config.toml
n_experts = 16
router_z_loss = 0.0001
optimizer = "muon_hyperball"
steps = 9660
Below are experts of layer 4 (counted from 0) of a mixture-of-experts language model. Rows are named router (the router's row for the expert), down (a neuron's output weights, with its number) and show model dimensions 0-127. Each number is 128 + 24 x the weight over its row's rms, rounded and kept within 0 to 255. Numbers have three digits each.
Before each expert's rows: a language model's description of what the expert responds to; "comes before" lists some tokens at least twice as common just after its tokens as in all text. This comes from a sample of Wikipedia text that the model never trained on. Tokens count by the router's weight.

# expert 7
What it handles: Years and season numbers in sports statistics tables and career timelines, such as 2018, 2004–05, 2020–21, plus a few section words like "Club".
comes before: " |", "–", ",", ")", ":", "),"
router:156121114167154160157121100083125150117131073102114135139131158162119122100081170126117178118125190133125103116092153164126165126157142152159122119096105113164142112155097174114113109076107094130134111166121129150175118119158152113128130099166121141147164080149107150123152104178143109132146138142153116104146153141134176112119150119153138138086103086152096188129168116114113141094097
down0:145146114146137141169150131092120150134147106094086169157094130154171166118073138099159124128110130140103146109109144155108163163128143123120105158135137179152135135112150118143121146116145187112156134139130164121111121083115122173137139107120099145112158153181117135107091116172094090109175110157193091114070144116091154096114107129123133155124090151113112097140123083153131187127115
down1:141126106095092104132117127143103101138116121088133102127124188168135098134098142157124158157098139107146141170087131130141126171092124118134153152158152101116132103103164149102137094089116148107136097120146101173088137148099193125108114134149166136120135124125117157121120137137125099164110154172122155110162099075139164132135141075120150108101132098122135167154155108170180105160157
down2:127088131102129126108123104120184155144092155115102132090161141113090104092156119159104180119181089125121110191101094116132168151175080127094123143120110093124115130137121159145072158115122143121129079129200146124149108121080112148167140134079161160114133163075065096156117110120109162134126105154147141169138150137109155139117144164113084117155140146115082173150116081164122128116162
down3:114162125139167142134099108096133159137080139136137152147092147158122087137133178144108118097106148172134164166132129100110080098138142141154131100145069154119085079151110168144117132127080141143084121149149146121133123152101129129102186113115112127127096116131088140082111076144118117101117164098097096144102140161160123149108149137124190110128148112117135144124141142130147148070097
down4:097161128146107140143116113117137150120105129149132118119092134129129114108135106124110104102142120149115141108144175149117089165131167128103175164103131157165122087125110109142145153188161153128154093171134090126168112129068051136113129144125135116112168149162113144122116135163101145101150169140146114144140163115132067127159134136104146131144170113105151134105116163113153139119104
down5:123118098173101119131083100124150103110130066129147120171128092108089159118109106108175101140104095104148120104102154114175111138120129150161114148119104110121120096148147129124071151142146137149095145081103111118103132135114111108196100093076120106148133106179061093080120152165136127147095148144105165120152137182111122140118090143145171136087117145142148162152131106099154156127135
down6:106101147127164116184082159112142137124133134126096107150136115118117112118180149113126128170130108097157142119137168090108118111124135109144110164130106103141151129109134131180162157105111078135129133123132158122136101100148149145113119079118151152153123166121128154096156079142141121110096094140165116158105096150126079125096159084130155118088137105121163107122125133094115107096169
down7:170136123097119151102110097087129138132106171116126129170122138139090157109126098140108096159157080128094111136111125148099097131120135102081139139103096139094112111051117099125144124111109113181090118146156145091132186165177130113130159081141130119141116097099112116130102113150120136106135116144132128113112142124126164095149102151116090124170102077128134086146128143185102138170145
down8:126137089137165113154181111134150147084121115128132125120148117129139151139138144131116121151129138156121107107134110094112130130140143137122114101114085132099126106112104109141149087139145133105112105142128135178141110167073096133069167129122108131129121162097120131125119096129131160141141097127105076124133155145144112100102144149138122097107109087149165117157093078136131167175084
down9:148144156114094095116152199129098120161108118090118134153139116129075128144128126112120109128149121158139150110105119118121107160141135155087126120118124109134123115099110154130144117100102153118120163123168113137131133158132192144125121102152140097102127202118116181138125137081104109124112122147159071122120112111140092157124108136125140119095179147133145159116137147191155137134103
down10:132120115178149119120121123126141119135146157112101112137110137151136141084130128102167140134124105167127062120136169156113127134102140142143139128147141077200112137074105107143169101132138125099146084110127128128129132122110144128108140095137133179143112110148100151130168105147080133110111129168125118102092120112092133139123120088123117140144163152136135127142141137168125106128134
down11:159140105117111184130106132147139137096118113137124122107146142131156177125113128100149135125129154080129120160117116131136124168104109124146133091126151161176117150145145133167110152139100114105141111124100113123158097101112188126106132107188149144101112157122173127167121137174147140090114156105144160129099147120128118104134130129175150139102107139084134066097187128119071113073126
down12:086135145085132112146127136137164151135113094160135164135097149107110135086156113132131121125113193156127091150122129135122111102189072136155130078125131145112133132105126102156080100168135169078109105108125156138121129141113093124095151132099096104124158115139132125120164133112143099156111156144137148128151144112100105137178137117082122094133173179133165142147138109142121124115160
down13:139105111080069148137114081140117092152152119134152107157095145154101176125132097131140157144180108113103118110119153137153107153113077098137116119088124132140138125119159099148108131123152141115123117150123095127079120163115156114133110141207139131107118125135139116106134138163142125161110116132144144111116086150133106096106133118080096070132146154164172105147150087152131152109136
down14:121197144148139142151123106109107129179107122103076120110133134108142111087153153160120107095160150099121113130149131124123147096146127118143107156139113107102090152143064142146135158136093128139133083104123160190154094136143115143179150162136103108144118100146139128116116081143133117102161105174099085112144106129144123115118142152130123117107121157159114117153110141150125098146138
down15:149096094102128095144141107114145116106117090117128133118088126129106117124114142141176159092068132092156138095138187119134147101120134153170113133094130121096125105096103141167101166123123130134099116111095170114092148102098089100154090099141111156162126194167161134157148166098136140131111098175152127101132195151076103128137148133137139084133142107125151126112147144145165104123146
down16:130108156115151127122129150142115106143112084120131120154148116063186141114107108150067131144153138133133138144154106152160167079074149135157146143154154116153129151153103092101163120088137119162146114150096123157099091105173117125149112153108129157161154096125121122121101094098087170134102104182095105127092106121128140095113128115119125129119086142150159139159095129114122145127127
down17:144170090076120075087132127050165135140147127122151092120155154132128105154116142112117071135090126149126160098115111141123091131169141138136132150074137122109151117110174149163092129152123162117131118093078107147163092170130207130094132109137135139115115127143125122109146081153133186118126143086138150137138122107085100123147108140099120146145158130150083143146144112103165132133104
down18:091120080163141119068136154121127054109136140113148132148178151152128110122094125112181151119155148165093129114145131145070133113140099127131126111162139151151122098159151115141112158147126116104094107163165126131115091175079149137106149140148110117124121109132088125149113180120125147097145133096117132104153154107121112133119151128136085107137137152159175127107143139126124173152123
down19:081133129109150103123156146106102174097119122127142117109119118123131162132142127163159120155132169143100121122161113143136146106172128115160129135150151106081117132127118135088124079110105145174141132147141126112147197156151136142125125161189109109131131145116136122132160095116102125139122138131160131131142130111114136152117117080131138138148139111117167168147089142086122143128119
down20:115159121134131148162096173127124145142120103127205130089157135156132121155127125142157158078109151143152083100122116169118116155087117114079122178091074119135129156158098140130133131117143133165106086115138111097129123144093108134136108160075167131114142116071097075126133166124136163144104111174132127116142124081120130136129141123130129156179132137120128170139134133130118170078125
down21:114102122120144122083111123129117097102144122159125135076149133134111145166121133113141137129138129130109116095116124136119141129118165080115128101101156093142108179116147093148130135130096137105132125132122101129160160100127064135128119117132130100102149178091124134124161114120139122142126106138113143146092158134104135149139119109137138156079176113101134175101098111107121168180107
down22:136121094106113151133127165122148129150134105122067108159072147140074116103186150127192164115114130130113127079136122126092092145135183109167137113122114147133154098107121161094115139123142130126099135103116180135175152124160124113138114112147108113119130133133157153111134135163126117131139121122158116133114132103139150109103136091101147095099123096112140146154137125144091123109122
down23:086131100122105136113156131154119108122099090096099133079148130114137103131153150159112107127172159095146072105128165092150146141140172083116107147097129153133153155107113117119153153161126116134107089102094101130128107147152133141098137061133094128106121087168118101126123143120157094117140135110143161122117100154137127162129136114101126151150110127120135143093116124130133148129132
down24:097109120107118134096100139103142155166115139143114175057129125098171139135150137093149084105074112142143133112137123140097105126134104106178131150157137106122120131107087109174132126125106123124188122118112152135100127141138108112108111109168103131086152108108140135112108116133122122138083117105128112083101105076126114144130137121068165116129126147112134089118134122140151132111136

# expert 3
What it handles: Single capital letters, digits and short word pieces inside names and table cells, such as W/L columns, "Ford", the "hn" in "Phnom", and scores like "0–6".
comes before: " |", ";", "–", "i", "a", "h"
router:140126108122140133157143148125130118115164150145148105131096166142117142132108158142145160136142124146175143115090175130150110146140102161126131108103116095193129121143151153106105130064160118163126167147166119161116116107115185131151095139139146165108132104112126120118142138149105119157121108174121142126092132141147127145152142117128136120144116103121164117161164124112109130109092
down0:120152118095120123093167106119125128127117134140068103123130116173110120102161095081175120199110143144143132087133074111138092154122138083115120166145098143175134120123124136158124107134133134106132124147132124093152152134140095143069150089071116152168109104093132124138117137136150142139157119140117163108137130141104141102143126154140161157137126180136081146145096082114135100129124
down1:147121119111115094151104126160123104135148140117082153109130161125082079146137158132153154134134096111138107153089085139150133135163159147127139171155125136106148140128170117129121088141116123136158120115159121113154108163102153159142104117138112099148115120121101140094160152096117129152073123090139151138123073102147144140130150129139159111114137121141126113103114147162144123117103
down2:075060145134153158154048163132103129106134122127131115122156116124129095117110147157116145112121121079136134098142121112126141129133151118115102129152099117202117126103174132136123113144099137154160133097120133158148095155153106160121126118111124116127110139129105132144101141119155084148178149109094118155127145158157131171138053170096125110140167158137143063143137130123059171195142
down3:067106135146157139194125129119120155109128137133121147091068152110120142119101154097123102112132073154087116181123147120151068142125146123144107142114083147170120113117123165171147116136165095173099109138132114123103112123130133133133104138142108129083121101118126156156171134145137103141147150122091084132112135152164117132158157168090118140137084125145113098143129110137104120144159
down4:111133059133124188119119127130155097112127073118105139097131172149065104122141182128103133141112127141159109099122116152151113201124136137128117126105090139113137138149095090135117136135150128095155110136101120115117140115129060140181113144160121097132124152137101146149132114082143141112156107121118121130155071101145106069103136131133128106061137104086097117174115105117152122122103
down5:154114141115126119117162114119142107089147113126164126087109126143121128131161103121098124093118133103129124107127146143128136140152143174143143165100103117181106097133097120146099113118135125139098110102160099109107144127110116148154111159121119119141102177112109106145127140120133089117125126095137120105122162110142147119158147099093107148107094142123101093137125111146123132138117
down6:141123107137074122133141118126121118136131138141138122087140088139162145141133171127146101140112136124132145131113138143158153119128091117118150132142100151116098095148155115130121139131116160122163108116153098170145154130170093144139153089123138145093167114066138154105133107111124136109142153114157131158127143114137125178179136138158096119108062146071146131091164152150126108131139
down7:142159125138115137141130107103099124110108103113143119123125133133125131133120142134094099179171136130148112138140132105137168134157116115142110147122126162100147121140117084117139136127148120130145116088154137120129136092154083121107069130143147147080135096140127152084101085134144105119113149077135145119136116153127145129096114109121112129108153082184135092132115089160128115106104
down8:153140135119107128144130113147097096142090104115107105148099117107155106111107149118126151104071174154059112172164120104137142151170131137123136124165131145156099136135122091162144132132116134123119148101142126095113155113105089115108128071179113132141108101128114138153119119111151114128099139106117131098144119121098125108155114162163090144134139128127160095133133147147112130128159
down9:127159126162160116141148163158135102099121118101113160066162099113129092076148140079105090134158144102115077185165143096106133121111102115107112144149175091122092136121096125117146129105120115164104114142104116119148129140128095151152116133140143137199116171098150092097104101128144141111115134143122088118140123162101122148137091166120129113114082128136155127113119091122088142112167
down10:137128110133144141102137159132083135098118147122136095123103107127161131193185167132097117137148135159104144166123107145151119137172076121090141123143080095116136098135129133138141139124126083134119091168113123113080110101146122103108179096103121141115152135135124103134162140139119224121164129152190107171141139128137153089111113145148131161143150147113164149129093110067137155096119
down11:177127143106130134113186124114131127138106108097165167110156128105142156122092141126083159098123133176132166135152132091104119187110105123093117114117160142098122116146106131142113083104140142107169102205189144129147162146117113148150114129134127157129105136156132103129109132144143125129105128128126113127117098137124086158117152112141145137130112102146138129134122128128097120109124
down12:127114150159109114145128157120138116098121141111104147113156142125143141153116126102117142087144121115140117132109137134138141148093154097126116121135102135161131102048114179120100135132113094106142124107129120144118174099132112147158100155111131088161150117132135094128153153146101159106183126135161158116140131097130117127108124143155122137134142126125127129114129133118140171182129
down13:096126125128106131159151093102135122162123110147095128131089130142137136132152122110141103169142188146089109135121117089133074100136141142108110128122114120135128093111115112136103128119116107126115140136159136121081146176111108121088184102124116150163092125149126178125174133137107155107143076118155125095120098133105107090149101154125104067125098109134131164143091127129190147081109
down14:088144188117116103152115102144128125087119098112096152119127129102141103154131146096150134133135171081127132113164124116146112088110163153140127138071129173134116138126107159120139106097111105157133123108106144119157132111121118097100147101164118153131141120146140105137174143140114146125125128120167153166131088151122128103105159123109107103116115111134111162111096128094142154172132
down15:121144126150083127122147136141161162075155119125119163125107128130131175146129155119137137146161138161155168142136075145111103123107103131098160147086127061114166097150114127075105187134141140111139151105123127132164094148184149136145092145108148128097123155125131102114117117115166090143122114146140114102109126123108098137109142115138115112082117087177096147144097161182135128105127
down16:112151107170060126131135101129109084114132122123163146072130147120112146139124139122141095127121130146154116138134101136126082139114093160173163087156167120117127166100158161184082151078092141100104122118138123076089101150105127135108108130173131165135091133136099130106165132088155114145121117120105183138151076107141142107158116134147103149130146140108081134105118130143159110135116
down17:175129139197148120128112183168154147101091137148152104122117124119110113100131133148103141107114089079115123122133141127112156101095122100139136120095127141205151152157108126126151155135137101098111137121129068127134120114126157108132109161164105125167124118106159113124086112126105087109125145094125140098110102150129121105125070138111162120155128129104121121087164108087120125146182
down18:123111128109124166146098109157168101123097096110113111128095118101129155132108134059167088130120115172074135125140092117156122123140122124144103102125109119138126112078173114143147110129119096113120138142089134126128111119140117140114134143144117188163159116135134114118158132117123138120088141188119105142129173153119109132107128114154154154149139129073122111150135156137135122152146
down19:160122115155149092072097142112147125146116135143086133143146098167164119164164110127169125120094132108123136143122107125153110065125129116172092087080134180135190114128122112102107128100093158161123112172134145121136123148138130149100166109132118138167164134144132167131153110095127124118133117177096118124129091112101130118101133080179126156140169160120122179124094128104144126099116
down20:178162180072101162180132143119109118119113126147100091154083140166102126131172131130126126165147098110149131106111156139159125141123102099130090139135099132097128152104116152169118121141129113114083129103106117143135108124135114093126098149173111155126193125160144111158138102128153074141133132121161144124143138137157099093109135163103133096137139134071142160136102179138165125133115
down21:173122113148159153121087135095100115146092086123133120102105111160182121135129116076120137160138142109141092124124113127140097118173155153165140151111122085101145112100103139092131141139126143147070133137067161131138153144107118121112134129138123139099108122131128086129118147111137095110098130164110095130156129117130131165160184121109135096139100179115122171121136125194111152160120
down22:132144143136148175066155164136116136129137126134100146139100106158145121141095120087104114145102144167122140127138092135115104099145131100136153101122164120104116136112105096106105094167140132109113101140135196114126137141143149130108115139132130148170164107128129120143130141104135154129173091107122147149145126142101140146129168133140145127110124070118094141099115167144145075128149
down23:112078099157113113071129178139124131080158104126133140141096101161061138134142144107083123181115140135130125173119164157108154182106111099166129108158148090148135078132092114119112094162118122114175108134100128120158168172158123126125118137096103094117096142088114167190140132125150121140100123107150154111131089111122121140113131098099101127110123138119130108140115126129143112123099
down24:115114163165170097124130145128103138141140120149165126066159142115083150148132150123141143120167132112079144115093124119136127102148118137154130126109146120158150123145092126111128113150140133149140157113107099080129135141102121111148129148127141096089141130118146159154110143133105087134168100127121116102146092140134101119086146072131143133185102140137122139129119106103151142166087

# expert 1
What it handles: Line breaks, leading hyphens and pipes that open list items, infobox fields and table rows, such as "- Kingdom:", "Preceded by", "|".
comes before: "-", ":", "|", " ", "=", " \""
router:171111108152131102145121134100144139128125109140173109154125155163129103097110135127148124110130136106129137166124158162171115156132127145160140144168160090116141099135113133103095120101147097140132137168132140177145096137123152116164146121127151137138128097118112182086110124183124120127111177146154082129156141132130164142150147156142114146130130110122133147116085090118142124127131
down0:122113123128115117143147143116097126065090124116105131129130159183139088118158153141150104131173070122121142163100124159111180173147152145112119103146097106185106163130154118163096139138139132075152184110116165125125155153139071109149170114158108112114124115145119161128136108111072176157128113136159102152118142194166132103141124086111106138145132120132155097125147156126125105129159
down1:099135135168095095116092116098137144108099107122147126099108143118151105153126063123109127157117090103128117130128099114172110160138116095115122142084103115127110151152123112151087134125106159114133172126134115091131146106153200128130180107173109151175084111132163083143154106144133142101208160173131149141125145147129152125166171143130155136166158148135151186096138117102135131084121
down2:086166129138078172155158135110109134124086111145100161127176114148101109135132153104184136140144125148107115166150127087091133167148130127108160130140146114147132140149122125122167105158089133111140123150137127151154099114121113166129097174118125103095127118157105114159184159117136125109113153127141102100134083112138139157106104111173145100125132085136108148133141138107137119114128
down3:140144058179169112153092128147161156130115088148151141116156161103120131141099120135115108180118110125121145145127122119164107113081138111156119136169157117110167142135188104131119078124123126150117130138128130097135136130164095101149114114107090157136121122140151115147046114104115115154115124177103145160134128140136167146117163170132117117202107115137121167175097126137094140120142
down4:116116140104134155124120121109126112130138134128154128107170115134124160104091136139109146137146157132129138100119136121096121154108178121128145138100160133132127156149058107147091103127153147113105152111105138115133178170116082101139123094147138103196120116127121121130101098103122108099097128119088107114135084103114144132173116139133155097140168096127138165108119147094135134196099
down5:089161126101102133154138114095130134130146095129128173132169135113146130175147137106132130183115079146152122177149140123165122141176111133152120098150141162126146132143125105140137095141103153132068151140106124131138126090107171122134126143108146160131192147139167166136146121120135094079156134129147122105163112176150143132143122123108129074164095120096094162129106109118138127102124
down6:136109134125115137200127128162090107150082123126114068126125138152108105134153142151158154100126119142118132132143116099149140140151163140161122151113185102143137136140168097109121151110097119119134131095129136121106128117122102105143140145135177165053139123139154181136141115123117169123127116124157109112150103084103130131103115152158093082120148089144140073124097133152156121106112
down7:057128166146135129139126147143119173167142112123102127129121117126091156175144141132155149112116162111139109141126114092125144089084186129125143094154158122128159153176135085082137142148123117175158128166138140120122129116133080160126127148136148124123161174100151123124174112152138082172103108162101117138108152121148128126073118141138116120127147124124165090062125114140128109111107
down8:134136164102145122101090119133111128104117124143111147188113112094134106147149134169102153118096119133151113127097139140166186144121139157119140109107128108132121146140081148158152147161115132089132169106109089121103120101096120098140121155142155169097122166116122161127135184136107121154118133078153135131098141102113108167126119088102155149166086131120119096102135148134167162150152
down9:137155101144121106109129082115105098170107153095080111120091126113131112121123101114147156119177145137141114120119170118136107119139131108149124144130152115141163127148117141108166166090104152144125112150161164143135146181127253123099113133152113101126140118161140118183189117149131181189119171142088137145094156130158119160174100140133096145103174110103117137119115160127158105097123
down10:146105155112158149115155131170145109110076106131103075129099145128126127160166104153116084183140137132113104161112134130111140111147160162134130122133125086109105106157114130116122143143126129157122133121097146177145108147106160102147093128106082172106095125141120125121160146137134110170097146126156146126126118177108121085106145123109128161131099123114135133134134186110144134146108
down11:093083132118104145120103166150097136165135097104149104128141145051113129130142119150143133163174126141127085143143085115113159120122123106154103129133109120109138091139118117116181096120154126140149108082149130095147159130107201152157111130156140104126120137129137131136095179152108073109119125142127150159134114100120131105131134085132136085154137126128117176135133155126177125145161
down12:119133110117137142144156149108092127120146140126109134148119125131122152106144161172122145167067145132130167130116073116152118170101167036151070165135103150159145146152099097117112127121149094177129157098092122095113126181164158160111128090183118137112182105161124183127105153148128075130115118121145146149106092100100120088168158158122131147119088137111131139159139131107128069108116
down13:173144130102131149138094111103136122115134119149094136127138099133145130099153133146094106135143110102155135173141134091107117135086076154135147155114143111084150096146143142139138138139144136138134135106084137060130106070123136103104138120055154061107102177118170126084120130108132130134099147133146086094131082143154115118154119153127162130105154118139121137153148133150150071096113
down14:158098084133105140133164139122145104129094165137090115091106140126171097134131130151123148142107154130138170160166111117156135115149125106126074101129165126108133127118126160153097157151111115119144074169134161109120115080140045138120165100129130124123115143149119106074123109139138101130100132187156090106160117184150113156117111088139129135124123135106139121125074115166157093152112
down15:152088112136161120107123153132077132084103069119121149145152102090152128153110117163177123125157095119172134143087171162115137130148117110127153137120134129140135135118158119172134158105148144151135135157139090121117157140123197156099147156107139146108137154103171128114127101153127066135193116158170123111109109128109084170147131164113151091150143140116137142097100085122145128101153
down16:143101104102122153122112135134159159166158116117102145131095090135148079158119139119120127119103115078161126125087112190126164146092098154115086108088086151131121137142139126150148191052105116120166130129128130140105144137134099122148143127129117089092115112166124127111119130077184133149138148128135110170173127131144125112139085131136093167122153137116105090127117111172099112120114
down17:147136147155094154130138166113145087120106102110190138178101117155108136185095110136197139140142117158118132079112124125128115126165096091121115147105105119152127139119167117139122129117140120111139170117099117121082135096120133137083095089132151096129093129106128118116137113133106131124155168126102130188167186149090138127147126186117129150109090136103160149172127125137100126148124
down18:115101109091156113146154122076133082165133106139178122112089165176140119123095121159142126172161134112131137120111159126102106098120126157094141136152131142125147141162120140149123089105107109120104121180151088139097163136129128170126152137121148146106154115099089120124141113150113119145124112156158145136131125129161122134143180100152131116117142122139115088132168106098148155135078
down19:122142104142133112165115150104102094161109130111122129103146090172105085130103131160153123131159101120202081124129167150117118147147131150116119124103104115140125133097104099159119105111064133140141141088150141112077093118113105090162078098139129140107094132068129140149123138102127120144116094108183133111120125159159154153117158153149124151121138101150107171145118118112133133090150
down20:139158130138129164158115169134063136132139118131105116144126146156134129143085116152089122095181127143101104137085105117093111146130097132147086112165172147115094171175120147105084085126134158176116124131135128160103147080143077146099104111153103085126136150115117128111137098097144140139117120127172117144123146125141099130107114120129131089095125112096148152136166152133138125091117
down21:154156127118184113120138121138131109131102104101178117119122090138108096112143111128130118113130125130166136127101122119089118111155175159115063133122155135146136127128113161116134135081132111136104131143148142094087145122112155128130132080115141084153141158124108123169130124146084130174148092133161179166116145089123112159135117145107139109127171122096130157147114093155115121106147
down22:079154139118112101141091124083143137152125177146121101085138138207115129105144127130130122138125158131165156109155163139137124100113139154176124108139115125178152119120166126128151090106143109140118119132120131120168123128132218123139153106161132135091158088132177139138144125144138158177111109116116131141086104106153115135127127112100131132119117144122117110116123147145153124106094
down23:172176101113126148160114166146140115129119143178119140123116135107110124140122081118138125138170146163127114115105122189117124102105140183108101121127141126120145140123161139129119137110143121128139144119121108152118162161130161150127087148150142179148119097152168162114081145115132106084118109122120125111097146135122119091132158118119128156149115103116141122114139102168067159108103
down24:152119091091136126144122181141112121104131134135139134123124147109125103156122173094115136161126170139128148110113139098122099108099108165111083131149180095163143111147141098176139108146102131162148104131129142176114144114124065116138114141136128108140128130091141110091136128132111133156149102133119122113107086165140130129144131111131130140123080121101142133122137103097133128143134

# expert 14
What it handles: Function words and verbs in narrative clauses and plot summaries, e.g. that, they, had, would, when, and verb endings like reassures.
comes before: " the", " a", " to", " that", " his", " be"
router:101126125134119157146112146105107129127138084141143108109118170157117161132095091147129134109162125146147111151122136150113168183153092158112109093120120154135175108158146178124085129150145127099155168150130162167127102139123136143131120124152095104129154105128115168151119124169132141128121143142115101133116119094130121107172145115129069141103100139143131138153103096083130112119114
down0:134114150113090171151148142109151118075103115158117107092154084182157151143128111137157124115114080097109109149147162121112130131158118135105173133135097109128147173125094152146117132119143140122104102134132111140141126098101156107110149150128115102126144086136080120161160142128103120131122162148149141110147125112161155101128112082124132156137114119125119166163125139089142118140157
down1:154106116098103079151106098078158119159102113102105133115142152127110110137175062140129129097113122146144144152108139109145130090115124156121122057116092137117163161152133150119135135122149154115162135120167156135115098105133116089133142125123131135121150098125113110135112132100083122126104104115121119164129119138107148111140124074137133135083134152156146166137124105094144160124156
down2:115149142117108136085144154107121131137097074130100113142163128115128140142127161150145143143095133105107117132109111142098152140113151100116129154133074135112106109108143157131082114164120129140121150134113156142156142116188085112151142157132141134115142096149122095087126160111146169121176184132114122090107147176159157077109096106160147104122149110136151156127136120136129117179140
down3:150100125109163098165127156130114123117150116122147154101121126084151119159121024142120070119122139103131124133142132126101136128117102130113126148115135109146120173137103142106078123166057095117145157121130157110124136154119192128108098078136134122087129110150095122150125107132108149131093120151137149130156140128138098150106158135134107148114178150110115107124141119115171126147075
down4:099107128188136097174144171137157154101133121151154145103103177111111137153147157124140138112114162114088104111140121117088157123163133110150158136130150152124122132145136163147126125119116116112102119110145093106124101095168116140108119167129087123146110161105153134122128113144125171157112133106092149111131081135109154113145103107122120170137113139125111159161113092146125114141112
down5:186147115128104118149132123142138096111118149139114139114089127127138099115143121135124115136152110170153121145104148143118128137108138113148150113133140151117142165115114128165133111104125108133145147095092100145129155145114155070110138068170148162121118069104149113098099119138158113133114102120109191189151104111118100101176109116137095153130107120146117107114120132094132135127144
down6:160083096144101144130112158132131126128138170115173173127126114139107108158103153088065156160141096135118128125154119122140058126132101095146113145169138105109133157150121121146106130126159095151100149110098127136159173134101120167137111130150156083111109117124120138097098109111133113135095148140148136139136163141128110184108146175110095152149110107170147132134092144135129106083134
down7:117144146106126127134140096123162161116132132121151078105128118111093118128091164081146080132161150162166121096145129109136104161142118150130130099096138120102109110111162130134100115145109139110157092055078129156141153165115104135093120124149124161171154147141108141114122077064147129146126119157144137104164121173150115167162102114134102087169116124089123107093100148112131089164128
down8:139114161123133144105099166151115121150164126145123148145125081104125124155085150137123159089142123132136145142148158082168154182098169169126129109097159114170157152130186151118102137147126140132101095117135124080132121133138111129136116090110142119108133127120143073098124134165132113103117125085124122149121135125145099106133099092131142129134116135154130137153143135085154091170121
down9:113109165147142155169174141096124127099188164138141156128140119163147142137150149092154101119107140108129133128123154133069126120125104145114115132174130160118079150146134137104111137158100121143114096143161151127147169150125125114099101116141077166165090097176118125156142153148150169154120118168135175152124093151147094087111098122129145094127142133121170119131091120134099090126138
down10:134111107106145113095137103170095140086125179151122115130093156128118130187170147115146130172114143149119089144109114156116118150137120130098147124157141120108110135133101153111144133111095117135117164135123124103159147105132133127154137140115122130118119126123137138139105113136147150122133098117123170090116119138134107144118140085118149117094148143138082155178117104119204113085116
down11:117077084152142197158130125157136090131101140109095145136122101132112105157108102097091138178150150071138148101071151110118085103083090101185109129122162106103133116120150117132153105118080108095179132109114159095119152130104167119103120125147121159117103140102130119128150144125157109144119106116141143106163096147113119131133070150132137110161137166145144118130168096119164169120092
down12:145114135113164153150142108130144093113076141112078119127168109131154117132127132086135120139134090146121114153076136107102143135136150169137125132110088136161113144107161137133145121113085117120162107174151158093141088093128082127139115156153165142116138111166124123141117126193160119159124066097133107126118144150170118137109140098134149111122098126157152120110115112160087121159162
down13:103122136141107137112169101122160159102137115108115106133149112107130118121132118128119138121080127148094133102150141136119138127122121117111141134117105127121149099157132066108102133166117141118144146156147153132103137133156072159166106114071155128103154130176136166120141131192115138161129110154142136125136119159110165107118180142132123093128159129055122130114110168146097123125149
down14:123171192101124122088130120132112126127119105138102110113090100142100172113132125149155157106122171179165132095130129119141099101124148121139086142134143141109105089173125130112112100153123123106115096116151156115139159176105180120151117101111149142185134110148129128159147180148112097162158126154132093126080119117112127116127095147080101153138158097117111100097130134145106160124137
down15:129136122112180148150087128166145114110137137069102150137089107136143149098121145145096160117138110129125133123109154119091121134126134143157112145131118109116175084097146146128156114153134105128125155138118089078103167142119118137133107135130127118151128066126152101092134116147118125139139124117113136123111147089155083142136118161134146173103109136117117155147161143093124152131115
down16:080124142155134184112127087094135125134152117148136123150094108142089139122106137097141133172140123127101118122147131109107152134072095135139150163110165113122130105118128117147102167099137126083119131126112146151102140133085172153127173160124133157132088171157110123100133156117176078121136151125125132126112165127151131137143139146142131135144116166159140140119132096152186129128085
down17:098141102111145107117115166151120122168113147131118154119162099133105146077092157123122136123081104139071114147112107146111106125097114107082107093125102120138164112116124144125156137146150179153157125154158072124117134124163110120107157126145085157108150106118091153113144179154153104087159133134144126136159086097132083145142144088145163131115090118124125135146150104136099129097152
down18:115128124112148144132118145122114125108093153147138136136138141119096107140147104084116113126141149121121103093086123119129149157160125143175116140142111106122118093149157129107122136123120125128160096147147150108108075116175090092146063108136140114129168152162081140099130135137164150150160140149065190144128132143159151183136108069161110109132143134137132160103151128127114133132144
down19:166128131096096086119169136126192134069109146135150138160131103142153135125104160138166142111127142128098155136128165126120144117122122114093084066085151143125113150164123162178152118117104160133156145143158109114128118181072109120134165099115126145129132160147145116110164100099097153133124111126142102122137105157092133066116126110098157139103121082125144101116121096137119137126102
down20:108113156111122140099112186132130162136097109085123135137155168109119084118128155157141134102105148149111114121122142163131131137112112111102102129088099115137139135158109135079131151093133189138136155147107162147168145113148167110127168105147165102119161162174118131130129145136136129129142099147158180108111134153104119115123146127159119109166190130168159147146122155110129091127119
down21:141154129095150153080133140111124127097111163076116081110103124125096124170144140151106114099155151139125099119183122095115122155083071122128120094062122167126121115133127091156077121170151146155174111130135128130151109133179077145151166149116136121140129113106138144145116131115157103144117100151120147112149129167130128119136148144111133129136102096135169100123124121124120109158131
down22:108122114115091098124067131134126131175128124118125124102169179097137141092105121107109119137136115186103115157161131139136146141176092116099123147143145174174121122133196113132125119164098118087164130148133086071141115134145082163165109143132084105121118121116121137129124082102094130158143141142127100157122131152097170128113114127100083191128142110117130082165130199122154132140149
down23:113144119131127157095130153118131115146146125102118129140088117115153155095092138105130126141095145163103164135149123121096118084105093147106116129141152164155158122104123130094147128126145119110156171160099119089131130131151176121136145088127074154109115100117109142188121105093133113106150115131145131170180133148118134119175106103114113121106091090112153131165137149148118135128126
down24:157157130123105121086112120172168139094120119124182115162121110165135195156075099078168130093150168155118142139109127147140113125147137138146149110141156125135154152128131143112116115146079141141131101087161111142153150096064176136114118141149127099117128117133103124104154086095127111139122150151131101151149116072101121162158093114126103122137126124113106138129087127124130144114156